Below are experts of layer 2 (counted from 0) of a mixture-of-experts language model. Rows are named down (a neuron's output weights, with its number) and show model dimensions 48-95. Each number is 50 + 12 x the weight over its row's rms, rounded and kept within 0 to 99.
Before each expert's rows: "comes before" lists some tokens at least twice as common just after its tokens as in all text. This comes from a sample of Wikipedia text that the model never trained on. Tokens count by the router's weight.

# expert 3
comes before: " | ", ".", "–", ", ", ",", " |"
down0:45 67 70 31 45 59 39 49 61 44 54 49 26 57 34 42 54 54 27 77 49 57 76 34 43 49 63 43 20 44 42 51 59 66 61 67 34 40 58 45 45 34 39 53 46 56 28 46
down1:43 39 54 30 58 68 47 63 54 50 60 44 59 53 44 48 64 43 62 50 17 20 64 45 48 62 45 54 61 61 69 48 62 27 59 56 57 46 47 45 45 48 38 32 73 48 35 58
down2:49 63 52 28 43 60 45 64 41 66 49 51 44 57 47 44 55 21 63 41 66 38 33 48 48 40 40 48 60 66 45 53 71 65 61 59 51 39 45 26 22 53 34 38 68 57 71 54
down3:40 58 48 42 40 46 56 46 69 49 45 52 43 61 32 72 29 40 46 39 39 42 50 52 43 52 48 37 44 40 55 68 51 43 53 31 46 48 53 54 36 42 38 50 36 43 69 57
down4:58 34 53 66 60 60 69 39 53 58 50 59 49 44 51 52 40 63 63 41 66 51 54 62 44 63 37 44 57 42 48 49 38 49 73 53 40 41 52 52 61 54 72 50 19 34 32 51
down5:57 45 40 66 60 37 76 57 32 53 25 55 52 62 47 71 49 60 46 78 52 70 50 55 35 33 40 69 40 45 51 45 53 56 53 54 67 57 64 69 63 58 46 53 47 41 49 54
down6:50 52 34 65 52 29 68 32 45 44 62 49 43 58 34 40 58 58 53 51 65 37 31 56 35 58 56 38 37 53 43 42 34 54 57 38 53 38 45 34 56 68 56 38 54 55 61 39
down7:74 28 50 50 55 64 74 46 68 46 66 68 58 38 53 62 43 57 65 64 34 64 36 55 49 58 49 43 67 71 60 48 47 50 52 55 31 27 32 55 42 71 50 56 76 53 33 71
down8:54 25 75 66 48 36 70 44 38 62 51 65 67 40 33 47 66 62 58 55 33 22 42 33 57 67 68 62 46 35 39 50 60 49 57 48 44 59 71 38 39 60 53 46 41 58 39 41
down9:59 66 43 41 35 87 48 44 40 45 55 52 51 59 59 40 58 58 56 74 47 38 45 61 59 54 51 38 44 51 47 51 45 39 34 48 41 46 48 72 61 60 54 45 56 48 42 72
down10:37 66 47 59 43 49 54 63 25 63 38 43 34 35 51 73 60 46 51 48 47 46 58 75 65 60 47 45 58 52 42 51 44 61 54 50 38 42 48 61 49 54 56 55 40 42 60 42
down11:37 48 59 30 46 60 61 42 54 61 59 59 33 34 76 55 42 55 59 42 60 71 46 51 53 57 61 48 58 57 57 45 44 55 70 66 57 30 42 45 63 45 78 44 55 47 52 44
down12:69 56 16 52 55 62 48 52 58 53 37 37 55 55 47 45 50 67 50 23 41 32 38 63 41 42 59 55 51 62 51 49 63 63 39 31 57 29 50 37 67 72 50 61 38 27 45 25
down13:33 53 22 47 34 53 46 30 53 51 49 64 56 12 60 43 61 40 56 48 49 64 61 51 62 36 45 48 39 41 38 45 51 48 62 52 41 48 72 45 58 48 52 41 72 69 56 69
down14:23 47 52 41 54 76 55 44 52 52 23 46 63 65 55 54 64 59 55 40 52 64 64 75 73 43 52 56 23 53 43 39 39 66 45 34 57 60 59 56 44 33 69 80 35 81 31 55
down15:52 46 46 56 58 68 43 56 45 43 23 42 24 56 62 48 53 24 47 53 61 59 43 55 51 39 45 54 46 44 61 64 43 35 47 30 33 36 45 56 38 69 28 49 42 41 47 61
down16:26 39 33 51 53 64 58 31 55 46 41 58 50 66 52 55 28 53 19 42 64 45 58 31 40 56 46 50 56 50 37 44 61 50 52 55 64 47 42 29 65 59 54 31 52 37 52 36
down17:56 67 39 53 41 59 35 38 62 54 32 67 52 60 66 33 31 65 55 42 65 64 82 41 28 44 64 52 56 36 53 64 52 57 49 52 59 61 47 21 60 41 61 34 45 10 45 69
down18:68 46 60 44 46 53 49 54 56 59 56 59 41 49 20 56 58 44 47 54 55 76 39 48 42 63 55 54 32 27 44 58 36 57 45 22 54 53 48 58 74 40 49 50 60 45 54 51
down19:54 46 64 64 61 43 41 43 47 40 44 49 59 29 45 66 44 13 60 54 42 47 49 75 63 59 27 63 48 42 70 45 70 25 47 28 51 48 40 50 40 52 50 43 44 38 55 49
down20:41 51 33 50 50 50 66 60 43 25 33 37 65 55 45 62 66 68 70 36 32 50 54 52 61 64 25 58 44 48 67 79 56 32 39 46 80 37 26 60 47 47 45 47 50 45 64 77
down21:62 58 37 47 68 43 57 45 34 32 39 61 58 49 45 50 38 45 53 56 61 27 56 60 56 53 63 67 45 43 40 53 64 60 66 45 61 59 65 23 50 37 43 61 39 41 41 46
down22:79 67 47 42 38 62 36 61 33 45 52 76 53 57 79 47 37 62 46 42 42 41 60 59 37 64 52 67 57 65 10 65 41 60 71 60 69 47 54 42 61 52 42 34 34 53 49 56
down23:40 37 57 50 45 38 38 66 62 59 37 36 62 51 54 37 59 22 57 47 51 55 34 43 57 62 38 32 57 41 45 57 55 62 43 54 53 64 58 73 52 50 46 21 46 56 90 52
down24:64 57 33 30 44 59 52 56 20 74 57 59 56 47 70 30 63 64 39 43 33 63 35 71 28 52 31 66 50 40 55 47 35 57 53 39 72 48 64 37 46 28 53 46 44 54 67 65
down25:42 71 45 39 56 50 62 45 36 68 51 63 40 54 65 40 53 26 60 52 55 59 26 66 69 65 37 66 60 79 59 58 49 51 55 64 40 60 67 49 38 33 48 57 62 51 36 54
down26:48 60 64 27 39 29 43 56 54 66 47 71 38 53 15 49 33 52 41 65 43 41 35 43 41 33 34 53 56 23 58 62 47 48 10 59 42 21 46 26 35 43 47 42 44 56 52 42

# expert 14
comes before: "1", "2", "0", "3", "4", "6"
down0:34 58 49 61 48 52 42 51 52 49 50 40 55 45 69 19 49 45 58 41 41 49 40 68 30 63 55 56 59 45 46 59 41 53 60 42 37 51 46 52 51 60 44 39 21 64 35 57
down1:55 59 48 41 41 62 40 62 69 41 44 49 38 25 29 60 67 38 52 25 36 69 47 45 51 39 66 46 49 66 63 38 59 42 37 62 51 50 64 46 63 43 36 55 55 49 73 47
down2:47 54 24 44 56 40 45 51 47 68 53 58 54 39 64 49 57 37 61 48 40 58 65 58 38 25 50 33 45 68 66 39 60 50 44 33 32 42 73 55 54 44 46 76 64 60 55 70
down3:54 40 51 54 68 45 42 64 54 53 69 58 45 64 64 53 43 67 28 51 65 44 80 59 46 40 50 18 59 15 54 55 38 56 33 47 70 50 45 53 49 43 45 68 67 53 36 60
down4:63 26 52 52 54 49 64 65 69 61 64 64 50 69 54 62 59 62 53 34 35 63 56 62 55 43 69 55 32 61 54 45 48 51 48 29 57 70 60 64 44 32 61 74 53 40 61 45
down5:43 60 78 70 61 48 63 68 39 54 43 58 33 70 51 58 53 56 72 55 53 56 30 49 43 53 51 57 35 28 49 50 49 53 51 57 47 47 55 66 56 53 67 27 38 67 40 73
down6:55 67 64 58 43 31 42 49 45 52 74 67 33 53 59 49 50 46 53 47 60 61 63 57 48 55 63 56 74 12 50 33 55 55 85 77 67 39 52 41 44 49 76 27 67 51 47 39
down7:45 42 46 49 25 45 41 50 50 34 42 26 53 45 47 62 41 45 57 43 27 54 45 36 43 64 46 50 46 59 54 59 54 37 58 28 41 50 68 49 72 66 53 57 46 60 79 76
down8:57 43 56 41 16 76 52 38 59 62 30 57 38 64 54 36 45 39 40 76 43 80 51 54 72 55 68 55 49 52 74 50 34 47 87 55 73 47 55 52 57 45 40 33 48 51 50 47
down9:52 59 44 50 62 48 54 41 67 47 46 50 54 37 61 73 23 49 48 49 62 61 43 60 33 53 42 47 37 35 60 36 48 33 48 42 57 45 50 32 39 45 43 56 42 30 39 43
down10:39 54 39 45 30 27 68 50 53 57 48 47 41 53 53 71 50 47 51 36 56 39 68 48 40 39 49 56 68 39 46 59 44 64 34 39 24 26 58 30 45 50 59 44 57 52 55 51
down11:68 49 51 53 28 32 61 55 70 35 59 58 67 72 46 55 55 68 59 28 50 56 52 44 78 26 41 48 46 61 39 55 51 35 49 63 62 52 50 44 53 21 41 47 55 44 52 29
down12:63 64 52 42 48 73 51 55 69 45 38 39 60 66 51 27 69 60 42 67 39 54 35 46 74 36 52 64 42 44 56 49 67 49 61 42 50 48 47 64 56 55 49 55 62 66 18 64
down13:41 56 54 59 66 29 56 33 49 41 35 24 55 58 51 66 25 41 37 37 41 71 43 67 28 41 57 48 64 66 55 49 49 65 58 50 42 51 63 66 48 46 69 58 48 41 40 54
down14:39 60 53 44 41 47 48 64 33 48 43 37 60 38 38 64 46 71 61 41 43 56 53 77 50 47 61 56 39 25 46 44 58 71 39 80 44 45 50 41 56 52 44 53 48 59 49 40
down15:59 40 70 68 54 44 36 33 50 49 45 57 55 42 57 55 42 41 61 57 51 56 59 51 59 42 42 38 51 38 48 53 48 60 67 36 64 27 26 46 30 62 69 58 31 57 46 54
down16:58 46 52 65 83 67 56 34 48 62 57 24 40 40 44 42 49 47 50 26 62 50 62 60 64 53 53 54 59 47 29 56 51 50 28 48 29 33 52 79 55 51 52 42 54 56 61 66
down17:54 53 35 37 65 51 46 69 29 52 47 59 63 37 58 57 37 31 47 56 80 45 47 51 63 68 65 61 39 54 58 64 51 75 39 47 58 46 58 41 45 60 40 36 52 52 56 35
down18:50 37 52 61 73 59 57 44 70 46 59 50 60 47 36 43 48 55 43 68 60 48 44 48 35 42 48 30 53 45 32 39 49 61 40 64 56 49 42 34 57 52 58 57 38 51 36 37
down19:38 51 45 58 31 47 63 55 58 32 27 31 42 50 55 43 34 72 58 63 38 40 45 33 45 42 58 39 53 42 60 71 55 72 58 54 63 37 41 52 52 47 65 26 41 49 52 44
down20:67 35 50 48 45 57 52 44 53 26 70 65 37 58 34 54 36 64 68 67 48 59 55 62 85 66 40 48 59 56 66 34 35 58 56 31 55 42 61 47 44 51 51 48 43 56 43 49
down21:75 40 50 61 48 42 59 60 63 67 46 67 51 56 48 44 46 63 77 33 44 30 61 62 39 30 58 42 43 37 51 53 45 68 54 47 48 51 55 38 53 24 66 48 49 54 39 46
down22:62 31 58 60 65 65 59 50 53 48 53 62 45 38 46 76 47 37 75 65 37 39 43 58 54 58 56 41 75 51 54 35 68 56 64 26 69 55 66 53 52 41 60 54 34 50 63 58
down23:62 37 49 51 46 49 50 39 37 56 59 42 46 41 64 58 55 49 46 58 48 63 59 44 49 40 72 43 64 39 36 41 54 51 52 35 60 24 83 65 44 58 45 43 53 49 66 45
down24:44 67 34 45 72 52 34 48 43 51 57 54 43 39 54 34 64 49 50 60 54 50 43 48 40 61 44 60 42 54 46 44 44 46 59 44 58 38 36 64 37 60 44 57 49 57 48 51
down25:53 38 64 48 40 39 46 49 68 41 54 34 67 17 60 56 73 52 76 48 45 54 34 56 54 53 61 65 26 59 38 47 53 32 57 35 36 67 48 31 37 49 63 19 53 65 47 41
down26:65 44 36 53 18 55 40 70 66 45 38 38 33 53 68 27 44 70 48 38 68 31 31 61 43 57 77 45 60 54 47 48 34 36 51 39 76 63 60 36 61 49 33 57 48 51 52 38

# expert 12
comes before: "\n", " | ", " |", "\n\n", " | +", "; "
down0:54 46 55 64 45 59 31 39 56 68 50 54 50 44 51 63 39 34 55 39 46 40 49 51 53 32 58 59 43 40 49 42 45 42 29 54 55 43 58 39 45 48 40 54 32 38 44 64
down1:36 49 53 52 82 62 46 32 53 62 27 37 65 48 60 57 58 31 35 29 38 54 63 51 33 21 63 64 69 48 63 44 53 62 44 40 57 56 54 52 71 45 43 75 51 59 57 61
down2:35 21 41 52 23 62 67 53 58 63 30 66 37 26 45 35 41 42 51 47 75 35 56 22 46 41 62 52 57 45 71 56 49 49 58 51 71 34 60 56 61 48 67 36 52 30 56 54
down3:56 57 44 41 66 55 59 44 42 47 40 44 52 54 38 61 44 57 50 37 62 56 33 11 62 59 35 52 41 56 62 39 51 64 51 36 58 36 56 37 34 59 62 68 43 53 70 71
down4:23 63 57 29 59 60 20 54 54 60 44 56 55 65 61 46 56 59 50 57 41 27 62 65 60 37 46 63 32 54 39 66 55 60 44 58 61 47 54 38 58 43 33 47 33 38 80 56
down5:65 61 56 49 40 44 31 10 46 30 43 31 41 33 62 65 40 55 53 43 59 61 65 45 47 35 70 58 46 45 45 25 60 37 32 51 60 46 41 53 66 72 39 49 86 53 41 46
down6:39 61 51 54 62 53 64 56 49 68 46 44 66 59 47 29 39 46 60 32 44 26 40 42 56 44 65 51 51 65 65 44 28 62 44 50 41 49 45 52 58 55 52 40 46 29 52 69
down7:61 61 39 42 41 59 42 74 53 59 53 32 57 45 47 44 60 44 65 36 47 52 68 50 76 61 63 58 49 38 58 51 37 54 26 49 40 56 66 41 54 41 42 57 49 57 64 49
down8:48 43 71 48 53 46 27 52 45 42 51 58 39 65 53 50 45 45 44 54 42 55 46 64 55 55 55 35 58 48 67 47 44 48 55 73 58 53 62 52 53 55 62 43 54 74 33 54
down9:44 77 65 51 42 60 61 36 48 48 69 40 56 54 66 35 37 46 22 45 53 48 56 66 44 51 38 32 30 65 45 53 57 28 58 45 45 37 28 62 74 47 52 48 39 40 45 59
down10:63 53 71 55 62 27 45 38 56 51 42 54 63 46 52 38 51 47 39 59 25 60 29 43 54 49 57 39 70 54 60 43 45 54 69 31 28 70 47 60 64 62 35 44 63 35 48 54
down11:44 53 47 57 46 14 57 63 48 37 46 57 25 55 32 57 72 60 61 50 58 56 63 49 44 55 57 44 46 58 41 70 29 56 42 30 40 52 53 54 31 56 53 48 60 43 46 52
down12:54 46 59 16 49 64 44 37 50 42 49 40 45 68 57 38 22 48 39 49 53 26 70 41 65 51 42 53 52 45 37 66 32 35 41 62 30 51 57 38 31 57 35 41 51 48 57 49
down13:44 34 64 68 45 52 55 63 21 60 54 67 44 63 39 50 52 45 48 61 36 55 43 57 45 45 65 40 48 58 56 37 44 66 53 48 40 35 58 57 65 36 47 52 53 65 57 40
down14:44 36 53 49 60 51 41 38 51 37 26 48 64 44 40 62 43 46 53 24 47 55 50 48 53 54 46 43 55 50 54 73 46 48 55 54 30 49 28 60 53 53 61 49 54 44 60 46
down15:51 69 49 59 58 38 52 67 44 40 39 76 48 55 66 56 53 43 40 57 64 31 49 57 48 53 46 55 57 55 69 66 37 64 38 54 63 36 41 68 50 45 53 47 57 45 41 60
down16:68 58 76 52 49 59 47 38 50 42 46 44 50 57 55 51 49 54 43 47 26 30 40 63 49 37 64 35 83 43 58 70 59 47 77 57 53 49 49 61 34 46 53 46 44 36 47 44
down17:50 52 55 47 59 21 42 64 43 70 49 52 70 54 61 42 59 53 34 28 51 62 66 57 42 61 64 76 69 53 44 45 19 55 68 51 51 39 61 38 36 49 50 51 58 53 37 36
down18:40 49 53 32 62 48 40 59 45 55 56 66 39 54 49 44 58 53 50 46 82 53 65 64 52 53 53 56 62 47 57 43 38 44 54 50 30 58 26 43 59 53 53 31 59 71 63 36
down19:57 47 66 43 58 47 45 54 35 47 42 27 56 70 43 52 50 66 52 61 52 54 57 50 51 41 59 58 66 58 41 56 62 38 35 32 43 52 78 58 28 44 50 53 74 46 48 29
down20:50 51 39 54 67 72 45 63 45 50 49 36 35 37 47 47 52 38 77 45 48 72 55 45 55 58 29 49 34 60 37 34 63 69 48 56 28 53 56 39 42 51 56 67 53 55 37 55
down21:34 40 50 41 54 46 63 46 39 62 45 65 81 37 33 49 55 45 48 48 49 43 75 56 59 43 59 35 40 47 58 26 53 59 44 34 20 30 48 73 72 48 32 54 53 47 54 48
down22:49 54 60 54 50 45 35 50 39 42 49 49 59 74 58 80 59 57 57 50 48 50 38 82 39 54 48 54 74 49 49 61 46 23 51 47 55 55 49 26 61 48 59 71 55 40 29 50
down23:40 48 53 35 37 46 63 51 51 51 45 63 33 57 26 68 62 46 52 60 59 31 59 47 51 28 47 51 49 42 52 50 50 28 34 44 51 47 59 54 49 60 58 67 47 65 45 45
down24:56 39 39 71 52 48 22 53 58 56 50 25 49 36 66 75 46 50 39 81 60 53 41 57 44 65 43 59 45 49 67 56 47 43 41 52 50 67 68 60 32 57 54 57 46 58 36 47
down25:75 54 33 31 66 52 78 43 51 52 42 53 18 52 59 75 65 49 56 47 58 70 43 55 60 46 43 57 52 87 59 42 49 32 52 37 46 39 61 53 42 67 41 35 46 35 71 30
down26:31 39 18 25 54 54 58 40 41 69 52 47 51 62 78 50 76 47 45 46 49 50 59 52 62 38 32 41 49 61 57 48 52 63 48 64 39 51 53 49 49 67 54 51 46 44 49 53

# expert 2
comes before: "| ", "|", "-", "- ", "- M", "The"
down0:48 58 46 27 66 41 62 29 33 33 36 55 29 40 34 51 32 55 41 63 55 36 21 39 45 80 61 49 46 58 44 40 48 38 57 64 43 66 57 55 65 50 58 39 37 51 50 33
down1:59 47 53 62 56 52 39 91 49 71 73 52 48 41 68 48 66 42 45 53 41 56 51 55 53 45 49 64 75 53 34 64 47 56 52 68 50 49 47 48 87 82 36 46 48 40 36 52
down2:57 63 34 48 46 55 57 66 51 44 53 77 58 49 40 40 73 67 63 56 32 57 53 57 41 75 54 54 55 49 72 47 33 60 64 65 29 41 62 56 39 57 68 51 70 67 52 45
down3:42 70 47 65 56 60 56 49 77 59 43 50 47 63 48 56 52 40 32 48 60 76 43 86 38 59 48 60 54 54 34 53 69 51 45 61 59 26 52 62 27 71 43 58 50 48 58 50
down4:46 64 37 57 56 76 46 47 50 72 56 53 63 40 39 51 62 36 64 32 32 53 36 55 41 53 50 52 33 52 38 48 47 64 67 57 33 57 51 25 47 39 48 57 47 58 47 58
down5:48 49 38 48 46 49 54 54 57 39 35 53 54 26 40 55 49 54 35 53 51 67 59 60 59 37 40 32 66 57 34 64 43 67 41 55 34 45 43 43 56 65 44 72 70 54 42 48
down6:45 52 38 54 52 38 55 61 38 42 29 49 70 41 40 69 68 63 46 43 50 43 69 48 45 51 59 63 52 50 49 54 54 73 58 46 55 32 46 50 50 21 48 53 57 61 37 52
down7:21 39 60 71 79 31 58 53 61 53 58 44 40 50 56 42 49 68 62 41 34 36 28 52 38 71 47 47 49 57 51 70 49 53 60 55 41 44 49 51 48 66 32 38 36 46 70 55
down8:52 44 33 33 46 48 61 37 58 59 38 39 47 66 51 40 61 44 44 50 52 48 53 45 72 55 35 55 43 20 45 65 44 60 44 46 55 50 42 47 55 45 49 49 51 54 58 41
down9:59 49 50 59 64 50 52 46 50 55 42 77 38 37 66 39 56 35 71 44 32 50 67 30 49 53 59 51 46 36 34 48 50 70 15 37 33 43 41 57 57 22 59 74 53 47 36 47
down10:40 56 54 52 50 28 63 49 51 65 36 58 44 44 63 50 33 53 59 47 51 50 55 56 74 45 51 35 30 56 20 45 59 57 55 57 50 37 29 66 53 46 36 48 43 65 71 51
down11:48 59 35 39 38 66 55 56 68 55 61 53 38 53 60 56 36 38 52 41 56 47 60 48 60 55 61 56 64 49 62 46 39 54 65 53 40 59 60 48 46 59 50 25 58 62 74 43
down12:53 65 56 44 54 58 48 56 37 57 52 09 68 45 43 55 48 46 51 56 63 47 56 30 24 27 63 44 54 40 57 51 43 25 61 61 37 45 67 32 41 41 49 45 60 68 48 50
down13:51 62 43 57 46 72 46 44 39 48 61 70 48 52 42 56 37 32 58 43 48 61 63 58 55 41 40 33 47 35 45 66 44 53 55 58 39 61 44 52 73 37 26 70 31 54 69 57
down14:33 36 44 52 47 38 54 56 43 87 45 55 48 46 63 54 52 49 61 54 47 48 63 33 53 64 50 30 49 46 60 59 59 30 56 47 55 57 58 48 53 38 57 30 44 59 45 78
down15:48 31 57 58 75 67 60 65 42 57 63 31 29 65 56 48 33 54 60 60 50 47 56 41 69 66 56 37 44 58 37 41 66 61 53 68 57 49 45 73 46 43 47 43 42 34 55 60
down16:53 48 53 60 54 52 51 37 49 46 54 39 54 70 37 48 57 57 49 37 59 48 54 59 42 55 45 44 53 42 52 52 63 42 60 63 60 42 45 56 59 53 62 47 66 57 63 41
down17:63 63 34 41 53 64 57 50 53 65 62 51 34 42 54 59 39 44 46 47 52 24 56 29 50 58 32 50 46 49 51 50 67 65 57 43 59 45 77 58 50 68 53 55 80 53 59 71
down18:54 41 55 35 46 56 53 77 60 70 38 53 33 35 23 51 43 46 43 47 48 37 42 44 42 52 48 56 64 43 36 62 49 58 63 39 44 57 36 65 53 65 45 41 38 49 53 48
down19:43 42 64 58 50 41 45 52 38 60 51 34 40 71 43 60 51 49 55 61 42 60 40 47 69 45 36 66 50 47 50 44 46 63 39 43 57 48 37 57 31 52 35 32 48 32 59 41
down20:34 63 23 40 48 50 35 68 44 42 55 51 40 51 29 54 51 59 71 58 67 48 38 42 70 54 46 30 46 32 55 58 76 51 59 43 51 44 41 51 46 49 50 50 84 57 76 37
down21:58 39 51 17 44 60 53 47 55 32 63 28 65 61 31 42 56 42 70 60 53 51 45 40 50 45 58 46 47 58 27 41 39 65 55 47 67 39 21 64 58 26 64 45 74 26 68 63
down22:68 51 54 35 64 25 61 59 36 61 33 58 58 29 54 40 36 45 51 40 54 37 49 55 24 57 45 52 15 29 59 42 56 30 58 39 57 49 86 44 31 31 57 63 43 81 49 55
down23:30 60 49 81 34 51 31 69 37 45 55 53 47 67 72 64 46 41 62 64 45 65 66 62 55 32 45 54 49 46 63 37 38 60 51 45 53 60 49 66 30 46 42 42 56 58 46 55
down24:48 58 29 48 34 50 54 54 61 34 43 50 39 47 58 67 93 43 45 11 38 44 24 70 74 39 52 49 55 56 61 55 52 32 51 32 49 70 56 58 33 46 40 67 65 78 53 46
down25:78 56 46 57 46 57 66 68 69 68 65 60 43 50 30 59 77 62 72 55 41 52 50 37 57 45 61 29 42 42 54 50 34 44 63 36 46 41 39 63 57 59 46 58 50 57 62 31
down26:58 43 66 53 53 54 50 46 31 60 22 59 59 61 58 47 41 31 41 55 55 63 62 50 51 54 47 52 52 62 70 56 64 65 39 65 66 40 45 57 49 37 63 46 58 45 68 73

# expert 8
comes before: "\n", "\n\n", ")", ".", "–", "S."
down0:42 61 48 54 60 32 65 61 58 39 44 60 52 50 43 36 73 48 43 43 72 28 62 43 63 59 43 31 48 54 48 47 62 34 50 62 49 46 49 52 59 55 52 42 49 50 54 51
down1:49 56 46 67 62 66 53 40 58 61 35 59 69 17 59 48 56 50 47 55 61 36 52 32 27 45 40 71 60 45 44 54 47 49 50 36 56 51 37 40 41 47 36 42 35 56 58 54
down2:53 60 52 50 46 45 34 50 65 65 37 33 41 55 64 59 48 61 59 51 46 64 49 69 51 46 61 43 45 41 49 45 62 66 49 58 65 47 34 47 37 67 66 36 38 30 52 75
down3:36 81 59 42 51 21 60 59 70 44 49 52 54 60 18 45 60 47 39 41 56 48 48 60 59 37 64 17 28 60 63 46 57 46 58 60 52 72 55 60 62 38 37 50 58 59 63 48
down4:47 22 31 66 55 52 50 37 52 44 49 51 44 52 49 59 56 47 55 68 73 52 40 48 34 51 53 77 55 51 54 51 54 60 59 30 33 56 42 51 58 53 32 31 62 38 54 36
down5:67 60 59 69 57 21 32 51 65 55 47 53 46 69 24 53 40 49 84 48 54 55 42 50 51 41 52 44 47 47 48 46 50 48 55 52 60 44 58 59 60 63 67 42 40 42 78 52
down6:34 29 39 60 66 63 61 26 56 59 61 71 57 48 39 50 44 55 66 47 59 42 60 56 56 48 31 46 51 37 64 28 42 39 54 56 69 38 42 28 63 63 50 58 38 52 59 62
down7:38 50 38 34 40 49 50 40 35 60 42 33 53 44 49 38 60 36 43 54 66 24 57 59 62 47 67 44 70 35 13 45 46 50 62 50 40 27 41 32 37 38 46 37 39 30 49 35
down8:43 56 50 45 44 69 34 40 65 69 52 54 55 45 42 45 47 46 31 34 68 41 59 57 36 50 43 44 51 63 43 57 43 60 47 31 63 52 44 48 82 58 33 59 69 58 69 34
down9:43 35 47 48 52 39 38 58 34 57 46 40 48 26 49 70 52 47 61 74 69 55 40 82 25 54 56 52 49 64 58 32 51 65 73 43 35 30 50 42 33 50 46 37 44 55 53 52
down10:51 51 58 59 64 58 44 51 61 60 58 24 58 44 49 32 46 57 60 54 42 43 42 56 42 40 54 51 60 43 41 54 48 47 60 44 74 59 54 53 29 61 72 36 48 54 61 51
down11:48 56 59 29 44 52 43 40 34 43 36 48 47 36 75 34 39 38 44 47 42 47 50 55 39 50 39 55 61 45 43 52 57 49 64 54 48 51 64 55 40 53 57 39 61 19 69 25
down12:65 59 49 57 44 29 48 56 35 45 40 52 47 61 40 55 46 62 44 65 35 75 40 47 47 48 53 57 64 49 64 52 40 46 48 53 51 45 44 39 53 64 48 57 70 58 28 43
down13:54 47 54 56 56 49 50 46 37 54 44 77 48 69 64 48 46 53 47 52 50 66 20 56 64 39 57 60 55 39 36 49 38 50 61 41 39 66 32 43 51 36 32 55 41 40 39 43
down14:42 64 41 33 36 44 48 36 48 22 59 58 36 41 33 52 48 48 82 50 56 47 61 49 59 40 54 58 76 52 48 96 55 63 56 63 41 47 66 27 38 59 64 21 30 48 28 44
down15:54 57 51 54 29 43 32 37 56 60 35 76 41 44 52 63 45 38 54 55 48 40 46 51 36 53 34 61 64 37 47 43 41 35 48 43 73 47 47 60 53 27 34 62 57 46 59 66
down16:38 37 47 32 35 40 54 52 63 52 57 57 17 54 38 64 72 46 57 61 54 59 60 60 27 31 24 35 63 63 64 70 58 62 50 25 56 36 46 46 43 37 50 53 56 46 40 28
down17:64 55 45 58 35 37 61 50 44 50 62 52 51 56 72 50 59 39 40 43 59 61 43 50 42 43 61 32 48 51 30 54 76 25 61 42 38 60 50 19 46 46 46 40 61 51 45 51
down18:56 71 58 52 55 31 43 56 33 56 31 25 39 72 44 35 61 32 46 55 42 46 57 39 25 54 56 71 50 48 37 56 42 40 62 44 68 50 57 63 46 39 20 41 39 48 45 28
down19:32 55 35 45 48 51 44 47 44 43 56 35 59 57 49 49 66 50 51 56 57 48 39 32 59 55 50 54 39 57 54 49 57 53 35 42 53 44 57 47 31 59 61 38 43 38 36 47
down20:36 31 50 49 58 51 42 57 52 40 55 53 67 33 44 59 44 57 53 68 44 27 61 65 56 77 50 40 55 56 60 46 36 45 46 45 67 40 61 53 66 39 46 65 72 38 55 54
down21:54 49 37 64 56 59 56 45 51 62 49 41 41 27 64 45 52 49 62 62 53 30 41 32 44 56 20 59 39 39 61 68 52 54 41 55 50 41 47 58 56 51 59 43 47 32 55 33
down22:29 64 63 52 44 33 47 51 90 60 54 38 48 52 58 24 64 70 49 36 62 39 41 54 44 50 56 50 65 34 50 39 49 52 40 44 55 58 45 59 42 77 53 42 25 42 42 57
down23:70 57 55 59 41 23 42 62 47 52 72 48 62 72 57 56 26 61 43 46 45 48 44 45 44 54 52 53 47 66 61 47 62 69 46 61 54 38 60 47 52 78 30 56 52 44 51 63
down24:51 56 30 28 41 55 59 47 72 74 71 54 46 63 30 52 48 39 65 33 55 49 50 55 57 53 49 74 52 60 46 38 50 59 38 48 60 77 54 55 38 54 49 55 53 39 60 71
down25:59 76 52 61 47 42 35 50 34 37 50 72 42 49 39 58 69 45 45 55 62 58 44 64 57 43 47 67 42 46 42 45 46 61 57 62 53 55 63 53 71 69 47 41 78 65 50 73
down26:59 47 54 26 25 55 85 46 55 48 67 45 55 51 55 66 59 48 52 36 25 60 48 71 26 29 48 51 38 62 47 42 65 62 59 69 66 50 31 73 33 36 34 35 48 48 60 69